From a checkpoint of a small mixture-of-experts model trained on Wikipedia.
Size: 14 layers, width 160, vocabulary 8192, 54.6M parameters.
Experts: 32 SwiGLU neurons an expert, 4 picks a token.
Below are experts of layer 6 (counted from 0) of a mixture-of-experts language model. Rows are named router (the router's row for the expert), down (a neuron's output weights, with its number) and show model dimensions 0-159. Each number is 128 + 32 x the weight over its row's rms, rounded and kept within 0 to 255. Numbers have three digits each.
After each expert's rows: a language model's description of what the expert responds to. This comes from a sample of Wikipedia text that the model never trained on.

# expert 31
router:115088061128159100146168112110088098165125121100125187130125063117093084156166126092185108109125157146207097116109159125129118120130069100120117137097129120162087148085059171147147091107118195106073142187133151129109192111099131078121153079132105203181170113190123115095129072140188162152153162128096089115074088162143115197173129164133140115137064212122154130165086080153134116145147171142180105129114129117133162104134103132133096105157127089131137128136102117130118137127135097
down0:132133161128106161198067157179153150111104131092111181059125127121170130183174142179094161114119145068152083141118174149120063123157163078124149101178107136082162118091109090096140130129140121160166202141084122070165112116075101099109093138145136133135105110124105101159116143137149088170135110131105113152148130104109103180143155156132146105155130112150076058114168114147203093114080183139154159200093094131119154152092106089112126115117096121041141096169137090136113172183111135
down1:134138101166130137181062095102131146076092114168113065129146100127103087130155104134206100155162121117169124177164149119177096171167133146180125158125108150150171141163069108142118164133094115150143121092135145084064095072154170108157163105155092130081118124106207142133096138142093222125159156129180167054081144159073133137093146103109142128147155161105118106067109168078122136125131148125119125184137092084113137136142053157083129132109129145069107175149113119112136143113083159
Description: Infobox and sports-table symbols

# expert 52
router:126104080146179061130171180163152165138124081112095154161166140161147116173180131068109173091113197138211119148117096072166131139100096138127135121136121142174138099119117095083096155132106116107067152095121124091115101101122137115135121160101152182133157117137102094139087083136176172135115089147123137108108146111140134142119140111099087143178069180128126137168088107132129143158175118130157120061113160165107119034134131162130075083077102064105114107086131158199097068125076116
down0:096052123137139137085144064147142186151163124188105115122123128125123095088116108157120181180139201109095114060115165125097168144144174146112176101132170105140122113120181139148166084134146156189120169132088141127088148106144144127118080096121123132138139167126150138109167153131161153067176144145177112143105109152141108129054124110172165098124086137145111084094129159124055153131067070088150119181063093089099190144083168170152110147178083121121136064121087134122168129112114150
down1:082100112099134139116128187199069140113193160145152093130065092186120149111121167137098107161121084182210078142131158119163089152157143093134169128111159157086163133172118142118134160084078141181141110153066141058169106114144078169162165062074148085069172117110123134160119172097119143117136155120170091133147126136127107110128128108129139170104108166126135115111136195141064133108082080095116155138136129118095116169126068102140141142095146134104093095078137182178151149134156107
Description: Non-English name pieces

# expert 14
router:194168154080066153151126077146069083128194134160146162157082144109134145159132144137135106163105141081095134168115149149122154119074140107071091080038075138105148097152067097150057128080080159130112094113175093183116093104134173103090116113130118138153134155126101147087173123153178152134138139095139156157148096093149139118133154079150133090130136097106169112163140154188140191151131159160106123129167183106089134125168153103122143152163091164119183142121077088146141126084191110
down0:129151102106095151146137122109117084143137162091117153099094109128106151138103142128116080107153150114088147136133108183173119096123110172114138103093047175111091122150207112197143073142175068153121118108115164148148121171096104158166130127103103137149166143110134146140128127106143132197178050096165085106080085180130147099133150143105095197120175155075164100134098101118152134127065112158159117150177166113126147201169164133080128082053181046131124169086144147124128128136124113
down1:124172116127146136157139107119084125137124130086072075140169154202119110120122031143134133056136092129156112083117166096109102073102135194145097134133155148080164109148138117127092156145098167060203107091176092044118122084152128117168089156126130158116162101149197125157147177180149146101140153151125131093149132085137140141103135135151071098078097199136125106153098105109169143129139191158131157150147112087107155073095108151200130172137099096119090110142162151148131111158111143
Description: Commas after names

# expert 18
router:159148104134092165104119115068083132177186092053091156141073140140107157098160111130175134174134144137082077135106205150105114118144114156072127104074069162140120101152059119118100088100160162091078102174159146131111140103115148149110095091161120152119131142168082120116116167200103085097175151119208139167096092137132150134150215151174118106070076118092102105169141107164129091130113165135111103125151141105166145155145172131164158106149152118162116150160080139139138159140161086
down0:140140145148148135151152085111156104094150118106155108111132141120106141221095116145071157062145065099104151126166130109090107113113167106140185145153176142147148113184125076146186094157113149136149143116093042110167114155118113194171122133097138129163153072130133165145164164107064079096132109123079119109164157139120228152105157137115156095100154119148147137152080112071135125121135154100100140070105126136158103093152104153063181184158142113115182124078065102088097160135118119
down1:106158144102205151112135150078148099102197133130152149093164111050133143117142104133156141148099168140077123126108152162111143127119153111134192093112145110117083122108133105107146145206130072173144129072086148140130116150102081124149168215116154193107113164138125127169132158144095070171108071106126190200094082118189114131144075129141148132165094158087111125101143152107109178106102137152133076142076128163129090116095137100136187133064135145159098141110146128130076127046131108
Description: Clause-opening slots

# expert 32
router:146129115124114148131173169170134165090096178182103083145115153168109162134110110144142164155131168107140204127152092077149131143082139087201144176148131102137167117125119136118102128169092146119156115111063086110161096129147097061114152187140111055142087129097188161157155094080120146164153090069100136106153179085127093107148117104132169180143176127153158193137134146062143160077150127117186075092121097106090080155157106142109093145153145137119175100088145135147062150091113118
down0:158123163135119065104155083164187092094119108118125119191167040123141105164164164140162158130118068146145139108084161143167106120098136110132093148132110192137142124106159164082122122123158113068138114157155126157109171148144156086108105153095100084148092088139138056061126174145177152123110086086136112100147125126139097139173101162126087119107135093098058126085107081068150156175105190112096109172135134154128170120147056166197154152124127140120117121141181192157097104164118151
down1:100142095121109068164145129132197143179087152093153133113107112077148153125127112121109174095092095139126105147069125131104178123148146137045175143123191103107094141104130136093173125127147119119061073147201158093104122131128076185149131113092121152131141178070097071116149064145153121089081115108065124093127150123151183126090140106165127140158142159119128161170154144191151102114131085120125165098089167105145097134156127155150117159107175141138140138172189152215142138058085135
Description: Foreign-name word pieces

# expert 9
router:151186110171165126138120126170147132112155133121157089130103182166123119139126164139131138154087170069062113143142057081139132180163069172131141120086147110127138146085160147160103182084115114170114145158125124123127122165110115061086126145127055148077077103104177114166166121120103157102116075117066113107191155092110090073179183112153189090106097128140134153149124096099161167193132080087166106131170095082156178134145148135115145188096151100145105106090157143146087107149105137
down0:156187148124088147124104087139035140108128087146061134146055168145117111146151136138087162146147121092093137104138121159082167184144174122149062143161111181149103153120197110141124126112074050194100146136152137183127090111140173127103162110052186133146110174150062150093105171121159150149100150132101131079098107100157153102104133138144136144121164127120148098096143102103152119126123137106123154054175116128105133179152157115157112118069176144068120141124172142147171117123105070
down1:168139194124084180103062069071119098102077142149104119153145082104106113131116153118173110096110093147088126074066137126063126131109149088154094147161216134141097154118104156160145086098153116112159153120138175219150131181155108119095119135182064122170118198161113146118167116166163166129112169098146113083114106147154077128107045130141144094118138130102145149070138182140181137180093156103131140154128131126152101142105097128106122126119076148154118127166126150087191131102131146
Description: Proper-name word endings

# expert 50
router:129146175170098163140178156103164089059094128169143091141174113085155143078156112142120147091071097147090151120081156133171177083124146106126131112146191137114171131175166110113120073076113103161131149120095078119159042134156114132171135158153171135085139125174139131156129120136118168090083146120107203142121126070123104056119146150176109181134156108154155116084098129080166142158057119119119138165121108112184107114125094127095096172127102159194140153132156158082143063118165149
down0:169138114104078114158131155154151150093091123166140095055115157138148135126173127170071166107144076090100152149098140166118131117042125138182192120134106112082081100162130154143132101144111086125110063135090124141135076131123119173089124144123122127023160087143134109151036155128142067138087120132164141144093145130106123097087122135175165177174122083180102166098225177101138089092146124111118106134159113176143130080168170156130165122137122151109143151168140126146160140164133117
down1:095087110194147095143123170144170121159157176099141185156104127137146105163089142172140106083164136159104068145095158157124125134181102098134083121129122167159099076114134154150115077129203128118103133121108117130120041067113132156134083140085124166099190157180139137127108163131168122160075125119121167132157117106140109146079135169112166108136145141137107210152115102122150123113112025121171114155171114116128131146114149192078135150080138104032096129139138052136150116105126091
Description: Numbers, math, vote tables

# expert 53
router:153161107157114133147084069117118152145088151143160089152128166088133105096156135172100106083127106141117181133148144116108157107094128098167159154137090107139191147081061169065114160146141118151181126090095074167135156144127080124182140127105140051119104133068157110122134158161129119123100128169157100136088073150102153162135143079118136205070156109146082179150150185177132065047097124146113110114185151110123132167105149142113121114173141111168123115105188157122099147183093184
down0:162165101136148095129156140192147060096145111154106103142169152128127118169070130115104129093143097146184129145118149162116048138116108187107096122104138088152117157101115119096094152061152088191132154133110121108090090104157174166077175083167147161115153091130127165126129164089173066146142079130142150131116172107141091102045162154179153047099111123170151153118173095089102167175158101161135138122126107132187072110174142158154169185120123128145072095127110152121096118124095096
down1:151181163093114097168139092141107121082118122142133140132222109088145116134142121103136179165137093095178091097079098143158131141127149139195056132104115144092099110164158089099114120205038125159070169146174088144120157150130118085192083146173122096150053108137136084099134073130149181103137143106136148137109122123173125170138142122129085180109142128116146094129159132135093150145116145157145143085115120161133140176129158182114136132091112046128174152124101061126073159072122133
Description: Entertainment career nouns

# expert 60
router:188159110185129101168077054204121171154108150043114048144142127142144150090074113139115113125132103099121113105129119108123119162098128112152154128165159120129107162111155042124139157167139082161156198070111159131138093115139096112170142150090125097107042084082182126165125120095118111142098160156101157139135166108114161126116092140149119170132159129098076164089171175155096188076089111125123168133162151167100112137143155172100125090148132162142163083193126139123128103113097137
down0:125133121134084072123157152137162107125107176039172137103116133111121119131109091122132140133134167196085155136127088152135121195139115140161140133114100108120091140128161114154112123152143144074137112156104126096151151124128117172125116169019118133132155156144094119147087130189167182146159165142120108080166124144041094135150093171055106084174154045120103189109116133169088149155161121090145088154117114194119092081142089180125094139144092145153161164087101166132150077183114130
down1:186170136118150170138145080177126171086163124137145083107094066124137106136135153112118064171088078145146152171102105125127134115137194132141080129023151121096092107171130114144114180122145148139153097111038093124112122159165116128073122134163171148145109140110113153099113100102118163139144109116112082159116103134116178118178148049119136140163128071164196146116154123100102169168120084112114099170170094149119120080104178125101174141079137165091105152091152145127097106125214148
Description: Abstract noun endings

# expert 34
router:193143127151181095122152147190118118077154142127110159144151146098098140173162074123104104147104196121197102119162080089150123109085122143131083145102073081157124074103113152111113154152085118132108183138078101180111117133128133109120126150129127168103124155123105102136096103113219125159144064107089082117138134097134126101122135114099136130151048160149190110163105128098139152146158163167197158090129153177119137075121121168165057122150116105102192133093224118143129096090123136
down0:189163155085109182113093112147055120130081076160118105081111201154089158092119177140159057152110066121157122104139171129120120089098160117167143150177142123124160143115185175170148135119185141120145114131124130127113140147143135117118161159133152086171100150171164078133184191103114113107129093175113094117133118102100177138146144115088104120155171151089167154107092109059082087135158067105085110140163102080166096130103121087105113149113135181143073138098094168134150087078155178
down1:113138137135150138107091135095065183115131168147123132141088134128167077070113210196148133118183152101143061092100161195113151082150151100111146135066138093158181145121210157182146164134144130127061153171150110135089135083116136155097099120131150090077121125125067153157110204146184149169128136107152150120151103126123099140128082109161119120102151124086124173184065108123094114134151131167103135126088079070071128167102099099153141134143152122129088103124111089142156094164161100
Description: Surnames and middle names

# expert 63
router:181164153110088135152138042089076123166166145092127170147162153094117142112132146099097073168097137119097118172160147200063146169157149077117134047129111104098117128130136071146097126117119146160146126155160132159088114095133149087107155105155130175155142178152120132087116143168114096127121137141174159197130103128153163134091192118170112053094149127089115092109144158186129122107135176148096134126134136146100155153134090096104164136168108153178169104183080093177103133102197066
down0:144089178123146129087121137086140102107171070103150094130188119173167154056137094104134172151183144092148165141161145188085132139054112077168143073162121134140105166151094163125129123141129066178152178161127158090164117143171138109073193127115148132011140104053122105078108127142143129112086143122144094150151111153112125168096090171108191113078108120147082128143133129128125126120112120147140139137132128083136147180131147121108088118107119119088108184162067133162100144136177169
down1:177115149111127142121162150144118098084162123173114111115177107107128106126000141113138102129171059124112140145115168163113133156125104111154069100130085124143142083180080089133101060133173111194185163162127061090110133108130130117103161116123150089118084145169112091105126129101191176164158143152124159129088176150136115165139123137109133097114125149073138147108116130128112124130134090125136080189179060140141122118077131189108115084167101129186108116162118112208166156160166118
Description: Commas and list connectors

# expert 7
router:117208154130111169076112123096125160123106109131168141126159146106154166098130083100091184181114112131075119052104140163088136166136173151150202114163171121126169171173135115108090150152130119118165125103133113171131096145146091141115122127174134084151136125101098108126125129158082103133087102123164197148110143082109117147055146119171054111127214125141104154069145198164134103167131114062110178108101096121094174185138140118155093126067108152186119097179153148122118097133114117
down0:125092067156167148093101130156160102126164124068086130128162086108140128164125138143193107128103128074143187169083155064172155112098125129135103119056162144144108104086067116156115112119125195111141134142114148122096170065167156148119114114186097147139088122130155081106094130141142139155147118143181166145129061123124121126142120152146145071100090178129136136164184110102150185178160128218083087122136138120089168112206148127092182136148136133146117131066072094083110141118147083
down1:181126116091131113089052098081083158133104124146132096191108068116173188133200120182201119133135125105126120087095200101106125109123161124149127152147085123185090130117145130106131173131151193060125124111134135122151153155068136090083087083083100114142165161086153094109114154171136195107140139119085186110147193138115160180065086085141078099121172157145115117141107149044086127165143119109121117101112141116116160129146138147130117164162162131132115150135171112165169135112137107
Description: People's roles and titles

# expert 43
router:223148101109188090119142090164137122169199098149117138145097140198163175155135119128116131152135181112156113156126109072178130158104123135170076126117124173174129099124115125126133167112141108157066098130130147122120081155084114089136130186116120192097144173144104078145095074072139148136128096136082090119123110107180145111166194078126148134140078131098161118149118122163128153165161091129165079069175086109073101091147155140127061122072112132119125104154186125105073126093079140
down0:167197169124105159201128152133157143160121097127156165139134089161113146107102099152160122081142080154133077099165126085107156090100141154122073094131130110136129113194139169109176114068146117072099146115189105089139068096070135134136171131119126096212133119116156116130096135121126115160075199142057141088185100118127131151146193072124143074123141122093173179136115104152096163073132096084082097165174085119102095087142094112186141144123126155103116148096155135155117140164157121
down1:176172138119107154198141189157166138064090127112178123135196149083101134113154151109142125096119116124124099168156163098134095118150170145071104076165074124114134101131137165112178066124129161160108197126156127122127138097091164169121102146147103156088119057161186116119143166141116086055102096137082142149166092101184103111113132143128133100150151065124076166120145144129117151061132073054132075141168086156102144085125112075123187159133132134116143141127115154104116090186156150
Description: Non-English personal names